{
  "d_model": 512,
  "init_std_router": 0.0237,
  "norm": "rmsnorm",
  "norm_eps": 1e-05,
  "rope_base": 10000.0,
  "qk_norm": false
}
Below are experts of layer 9 (counted from 0) of a mixture-of-experts language model. Rows are named router (the router's row for the expert), down (a neuron's output weights, with its number) and show model dimensions 448-511. Each number is 500 + 50 x the weight over its row's rms, rounded and kept within 0 to 999. Numbers have three digits each.
Before each expert's rows: a language model's description of what the expert responds to. This comes from a sample of Wikipedia text that the model never trained on.

# expert 29
What it handles: First pieces of capitalized names or words split into several tokens, such as Beat-rice, Chall-enges, Rob-ins, Mad, Bal.
router:389496476481486513479441507489597520542548653474527486446458548593423475497607513489516544531422451415438466521499521485429567483546499540556457434462608498509475523501418479540516611549471541
down0:550492528521525548472500450560467471481507554383608416547484422459498473367463440544471488479511506432494503526431446490549489477545522605531524452504506481481511477488545497510480541534515490
down1:420566523607455470609539496512493521603468491478486546467534536561515511553493576479477543458513520513551438446540527520591485496638555489543547509439510412610583444495495556502455460506528511
down2:586511472560540464493422536512487511483480413470501495378451451539494472514387523477473397592551393475521469459469489518458482506519526517494430515536507423485555473559547546477502503557499525
down3:478483528636534473492570553476476417542466498470526545477480565410475447517514547455511457465417464530427510477528450556553460488574542472533503499398422476490506537439485549461537499535509460
down4:610482542422435529482498423538459497517492408503342520496566426554566478474464516602354559455543450464411510529476476494481565535478458440556478416421514551460507540548516515517443558482395509
down5:480494500508566442476466506440453424466514442447534435553453537449447361493461464578513521495449549556517499564500551563538432482401429569568424502464565471385464467426491540566520460486488545

# expert 58
What it handles: Final pieces of surnames and proper names, plus common surnames, e.g. Boot'le', Hat'field', Smith, White, Jones, Brothers.
router:401481523310481465492492484592607473585503578525496477429533618579460484548544603486547440515550484396422459419429570479541588502440531509526559465543534526510461590477453482578435513553459600
down0:470391498465516501442610515467491511565485573561571470475442490528502484550561499600497465538524591506586518520519578549380418543480606578493494406513572446488446460532538430591569504513462472
down1:437523491531561468463539477521519579510464509476480511452521522390478483574546516563556560464516425513560516476558536551489466465509407441481468478480429560464495524581603532470522487525609412
down2:498504419454444415561584512505519520540568451584476537524413448405454466482503567490477528467450482490508499503411505414492480454566468545535492522448467510543493535541509528447491520415535537
down3:373425468404486515464457460430370546484430525476460569556462539521481434487532537466482539534552488507477517549518502524428502461521477545526553473508475420465603386516460445516510436533462539
down4:509445465511466478575583509484553506486492552515515483593484481617565469470525505524453434528566481581458514536533511472423489526498473487563460605533611412526474494496494478559488505453524464
down5:519558560443498460518486499523587517509504481543519416507620491410524507511524592430395437502480451487509636548513456496472499493507454456548367471467485576489549474610535492544553541442519535

# expert 43
What it handles: Everyday and technical nouns and noun endings such as water, land, security, supply and -ation, often in compounds like water polo.
router:459448565402460524529497433506666512507503575425474464455483637534393562403512596491609537572470484446435466519454455454433630421472513513501531386549557565554466493552535443526482609558478603
down0:516491483580469493577543454500494559436457574528507435526550537497477521537439546465498462519533510493560470527654569436542466480554429550451482484611625487516443541523439454510437481500611518
down1:462403557591440474445572519512418549567498558496474446519467490550505456511524482498446481556453466532462532540545447470500533472465498559480460465486477537475540463474468502558550426498543555
down2:540533523486522497426550370517445482490417506514533479383445491429542451497482585462589466411436545588532564520530490395535474500480553427544511557428586589420495550510551492590532444495505524
down3:505471571440568542544571572594482520462522572579411444532517566472568424427490483567512511534481605460440479557474435588529551421591554548471581583486516441470526525407446513579511479522475522
down4:562525573529427488633473490496518535484560439421413458589505508458462582539454467421559477476511582497605458537525453539478547462553456466579408527496500444496393447397420552540511519524549575
down5:488586489435502466527412505618503376422401499537477501400491469535464535490509425446516448427464524437568534463499455488627565566565503547507553592518461577513432462486454574496400509587514505

# expert 3
What it handles: Nouns ending a clause after the, his or a, often followed by a period or preposition, such as season, debut, success, problems; also have/had/made in relative clauses.
router:454475495438441553528584440503639561589543563449500465463483620549367505501502511465521530484507431408413452522383509523457537419502517540524528448464663513477422529480573429505459563583486489
down0:516481439526499470500501410518472485433479454546420454513516459500434551483501535421573549589592524489502500547606615509425488513462441444531580488576435516558406510545510509548414524500477615
down1:452556517523506537550506401450547528474441540539462480561471558551434488426556524564375540571462363570458498490540435540536460495544499488511509466529485481509578538531542534602463422480529485
down2:576478518533523518625446468518481496547541493547497488548479515461542533500528546560512476558503490465534500482445524492456549541482549426455483512508472307472530489392506626596566497511417685
down3:525538485512471458450514516502486494515436524481503450523508579423560505485546472474531485531516552480459470571526506514454444558450451441506467477441571459465499574491400583510473462512486500
down4:547510512583529452558490592486531427467426437546476497392552525521440477506467474485584463582447495534529475482463516464504497457484484478482564539535505517514463421462508436526500435559451521
down5:474470371476580452490503521404536580540450384580649477474555446492612529549495407520522461512473418587462542506571425436460541439487457531538498479470549476543422445451488542473438512524622557

# expert 17
What it handles: Word pieces inside non-English personal and place names, especially Japanese, Korean, Arabic and Slavic, such as Fuji-i, Yam-ato, Hwar-ang.
router:491471530496397541493473457474499504509515548507534497520505556560416575498554509614447540565537457512546446475567546458491519450528596478561581505447513484543457544426430430551435602560410533
down0:434575472531497448557516532481544416505489529563480537539499486519487523489520453491474506478478603508535516556570512495528555500501483423474546445467488538507506487519522483458471495499556526
down1:544374504552531525485534443609499520510491526451478511610430553459495467582467539510497485437457438580516468514564534427545444575416483461550546473546431459546536657509433460527396519482474540
down2:474430459411526529497538458512448496496491475444433453539472573494537544454567461494428548503515474443528391461562442505460432538592541722569453513576597399545474525523553566457463473566522599
down3:528397449514576475435429515514443438496556523456503580544464597465518568441428483555483483526504600469464543431506486552428483435459509592489555479438537496471505570498515458463521440516463510
down4:522484572442591426555476441492658482595536534542435392524508516507524431484429423517509520536507529490433531441488533401548535505430585435474539580485483617436472462551509438561513423535502564
down5:470501492410473500475570479543535568391491476416554522491561417541486505502572528533462615394479495452534486561563439443459557524523496506439495557551563529446504532533516481414483508407579505

# expert 2
What it handles: Word-initial or middle pieces of longer Latinate words, before endings like -ation, -ing, -ic, such as comp, cont, act, exclus.
router:403484507517455604562500479483534509528501578467396531495543530481478511456623533431457523525466457421444525468490454467410527472520559539561519456537531657543438501504453518555488588587547550
down0:495441548432458522443491582539560540517487508437519502542431490549483633523563575521429489438456488528535550384482518542445511401440554589492489509471561491493527486494481597490476389396493453
down1:459550484430462451558525539524484473511590526586489475560600498429451487514354479425493503519544498531519401473529449456484515531462535487582508510519458398533476493467348472532511539536532572
down2:504505480513522480450519553449374525480490531487500602544509453543423478549587543543396467503473459477433512485480514522389476479484468432510531531537461512375483554583485525493474504420536477
down3:550529471485495485498385500517452493457405524466472492553433478463539505447520481421548533511485498456479627519443532508445487427478573472425416565474392395490527454444422551526515449450502609
down4:529514480465493411511550512473560508482526515536546490584568521485454430425470518530451486481545601551574552533549550453535409469539459533607474495469512432385511507464497566597461472459425425
down5:457510491516468523473515462482529530525512477491532414576642561493484532502558509446471574412555512548526559522379362432467524470479652511581557482563581532469582484509399530457561498567464472

# expert 1
What it handles: Final pieces of Latin or foreign words and taxon names (-us, -ium, -idae, Cod-ex), plus the pronouns it and there.
router:463528558475517575522534401417525439500528565479528582497495573520422500543435641491508531422513510471530467489516576518476517484530607447542581450412475489489507466472479522580451500506505477
down0:476512488476534543501469457434476416486544493632403519541585497532477559559441520523528437549477466508515522558452536577602595562549413511473503475457404506513347566417531502424515509522561550
down1:457522516511543527556502582467533490500564481558486484383531495463439502486505476515505534585442543516551573496489497401510522480429455457512500457532539512460469488535486421485480506512527604
down2:517543488453548455478589536544472480463527446497500446531489494537520530467468524526555464579467487547461475520553472471538595514445410413471527538538543467533543511618507518534532481469541503
down3:487530562606478536503401516464447512387511489473615473395517518396494556528452475539448562477554521517515564484374505484503500577470486512529470598422497523580424497491471501512500540524478538
down4:515540479438537531502517530563427471442412533483623527470428479544587440529471543456517509485533579588484412553523558445554505530580500564509530539595381432488535505409426476574485494453535528
down5:502447606515475540425516501525538401557470543443473586520471534509459506519422547464522432494500397502432498515458488529546539529483505456487504493477493532398505382571658484511512530534363485

# expert 36
What it handles: Plural nouns and plural endings in running text, like people, children, members, events, plus States after United.
router:402542510400419485522561372534619592513541564487492581470495491535441495528472608496527521497553414518458456515515483471455602451497481502533505528511489575516372571497506458556460502507542501
down0:484459503470533610514442397485630444459491521486456528497454424588429517478522472571507517446472471495495549526524603509574438580531484481491411535404479597442520437459626595454472580544554476
down1:477480485497541499491526583524504439501451410453475451442471461495464518557416512516477487512540504537530483530479433525432432480490499602466420514559467524549578491567476453486434466527543422
down2:446465453447459530522555457373551461533598446497459572505508529560420494514529387406444459519524470523639552509510521490477475492464387493559557542400532491515551530533536547456534422558440459
down3:481489467466487591500595469527454498494513509581568478584453476458463469502520548445408551509494478479512473556443467557506498537481522496441556427479417429518565521531571458407464564578498448
down4:476553513500506494445507498454523503483531463492449500440478486509463495426569599403565566553542484422550443472446493525547513527518603481515509503527488522526534540526512530455425531464472481
down5:415536477465487517552497488443532560491437519482478500483479503476554442420495494476536528551532469511529452476427535408518555503574521468534492494635556498538567466413512454543434398511514450

# expert 10
What it handles: Dashes between names and roles in personnel lists, paragraph breaks after short descriptions, and prepositions or titles in award names, e.g. for Best.
router:415459556487453443500456415551653544587528566536552443487488461489402560547497534486486485502457416473442394442514429500505524463477464561508653432524504531608371503447575463543398513518510601
down0:579502480492433543504475464545457442466484445415594552531544502460579534477527535523504575488418548495494538541498567488494468573484505501449458546478509502464534453584487441464500508452471535
down1:443525572579467566550573475514538501545552505490521575416570499512604419556560411495570580512549503434520389509522485577456485381468520486559478515452473529498532488540486388502550487544463549
down2:496455577502522498522489459469521566468501432551478577512520429458651566553501496410524573502512540466537491481430531427531432550530521509506567461443519475475394485577475511397515509533545463
down3:456573511549515519548558474481459621459543567559422526498520447515467510439543494494498460501455528458447559473587463568409450448518510464533570523476515567484480555501492505573553406541522473
down4:427540508503427520554574502520519456502390421454442471451544518500383489529481526458537550469454501424520510530503446429516471522527482450387489500568418471456505442568481510495489397530552455
down5:591462528531476557487549526516526493504533607433381425589426469535464535430615470517434495414481468439410437520510474553505471538641520423465530579581590594489533506457531458484479398466432503

# expert 24
What it handles: Pieces of abbreviations and short function words like U.S., F.C., St, No, vs, Dr, vol, plus list numbers and spaces in tables.
router:451544508540461526552534499537592517519494558572500595500456618527489589510544493468521603474535456422381494498475428551489561428456436537501477487495529522545479520498432514478518542514446498
down0:472536506542435399488547500517459571452519479529610587469456586521454561485402500418524535575570450598588456486514451449629472517466449467580543536330481479500528459566535510551422462494501482
down1:511429475439523481438455453499437411580497521508537412523575441527520515387508545444459445591489476468584521551551473472535554468466478495530496567458539468462489550452520587436391547515478495
down2:448615506495558542467521474410484544458439554550402469487502448474524485490525531554522542471541437476453400500476493527535462544531517583445564428570514519502549516489509457519479460426504487
down3:537512505431587453439477573399555511508552505473509505512562474486483498431497470541605530420468545505455487590478524536568537488572424498468563532534475450552482443447518503526460477458458521
down4:475423501463418510517510453495511497490419493428632593432536539540495500452536508507489443478514558534474569508529469425474448525430402469454471539472499476556475495557571504487464484456574404
down5:566483555525517500558573522495506642478406480474435510533643486515447450568454487479441494503464426368522391538538481567519481491516518484482556524606460431523439496490461549542562480510486534

# expert 27
What it handles: Month names in birth–death dates and date lines, such as 18 January 1995 or 23 December, plus part of, Years active and Time headers.
router:392387419479512506496546499583648485505486579519478572440426533551467441602540539442514571548475498421443469511481436448473631520462557569516507514425670582608485509472502429568491582552483527
down0:498486411574532540529527487530491516450512435495529509535557386414544510471466441540513445482527509480558527543549446395530493621502501519550545553540463425434479559535569561544440555543474443
down1:479406555478380474499560492438512431414588566571551399472556530414426536461510484473572506559550514593426464511564489492490494430461531478564544603541470521506529438548551485442484550562537526
down2:518401548465521401477503394429538416464529450461439564528513544446522420452514488501616510506487499528504426456548514556544465527384533519481512457466437484476492601515578478503553525535433471
down3:518424478545484579585392634471522466523540526500556518466483497444523552506530508634523485462501521495523498409521472497426578502510554508400586442486527445496543501516436485530509448473513458
down4:607569456357581526497564543498444452533506547551436439477480455499511545557450505493488588524569576550500518546568429500469461470446435474502431401506478444457536447517441559522583481425453472
down5:523551529475402480550390549505518420477500523526414525511391508472545448582500508389463466455561386416589421468480539546612427444447543471524511472544471474555486506473480474587528486514560392

# expert 54
What it handles: Verbs and endings -ing, -ed, -ate in narrative sentences, often after was, to or he, such as killed, returned, visiting.
router:424548552475409521445473448473531528529506582444539548459545530469435556557457577469457511467482443510482415527445534478495587438416526516573536440481636518508456519534434499559508643535439576
down0:514484492562497592565411478464567557497504401494475499550610535467506543539467540471513508425489416467448525599503492481495554497512476458464464511541374456450551513500497549532448480546538444
down1:427476470384471450456496473469547536610481476464482588446507520479522466490540551551504493460420547503549454499487504444451405431490515585443432489469490491406496495527461525513574549534553466
down2:431481423507507509518504584459481483557523536407542489426522501445495613498511440436465566533443498551474561579575458450362491503507520533498490445514590500522533504529494484432542535424509517
down3:512553575468551546457461497522531480458468447605432445509471525473476464588549522469493490563488457547504448390451545495521464618444439530453491500513564476532436529377544568512469413508477496
down4:566495516445435592527502426487604487589377443490473445475507432473450531498503458505454473498518522444548597505592531509644479468559502535548580524499441587482512443532518580583446469508452486
down5:580497528531495458627525514439578563618512443480426559556470438607491517432466480482502426482527574504439557577525516441485564477534388501528486476486565450496437525497524573480454544488422536

# expert 16
What it handles: Vowel-heavy word pieces inside rare names and foreign words, plus accented or byte fragments of non-English scripts, such as h'ay', Am'her'st, Ch'á'o.
router:485492457530534525540468407493614404557493542476555461464530429599533488521497548555546518460491454463459441530535474437540525471382483540549582405440543519608474520544503450533477536531518607
down0:403546493514545477630419568493430558434494563541457549556427545533531491465482440560535521508549554559538517521523521481537468486460510533545506562669480426489460482558564461601520546570486522
down1:416581538457510453583480536482512504551587478385472459468469544532475458492567540484501564487508540435497504573503419400534454495497569541535511476431488579451520483446522511590523526568526414
down2:442536486562509478539461686425458491503543489526564456494462444521481453556541482553460502498498501544555473481501513493524498493463441503523464485510481448554389505506418551576459493536467515
down3:562524535466480516444385613498554429449500414476495486502489565464573482495528424501577485590506495489424521482493462564495563489573459431482459472572478403448523541468472515505527413516533428
down4:459471522453563574485464456529614500450537574563579506540491533468574485503543448481519554477377491563485541497474508482433461470478355547601553536472515550529525565586474462433438573499517497
down5:470491512471376532528543562419534493508467515513545450541438501565565448476504544536527510537532419458504567515466447510503520558547527494456479503481459413546521480501477483425545475510485552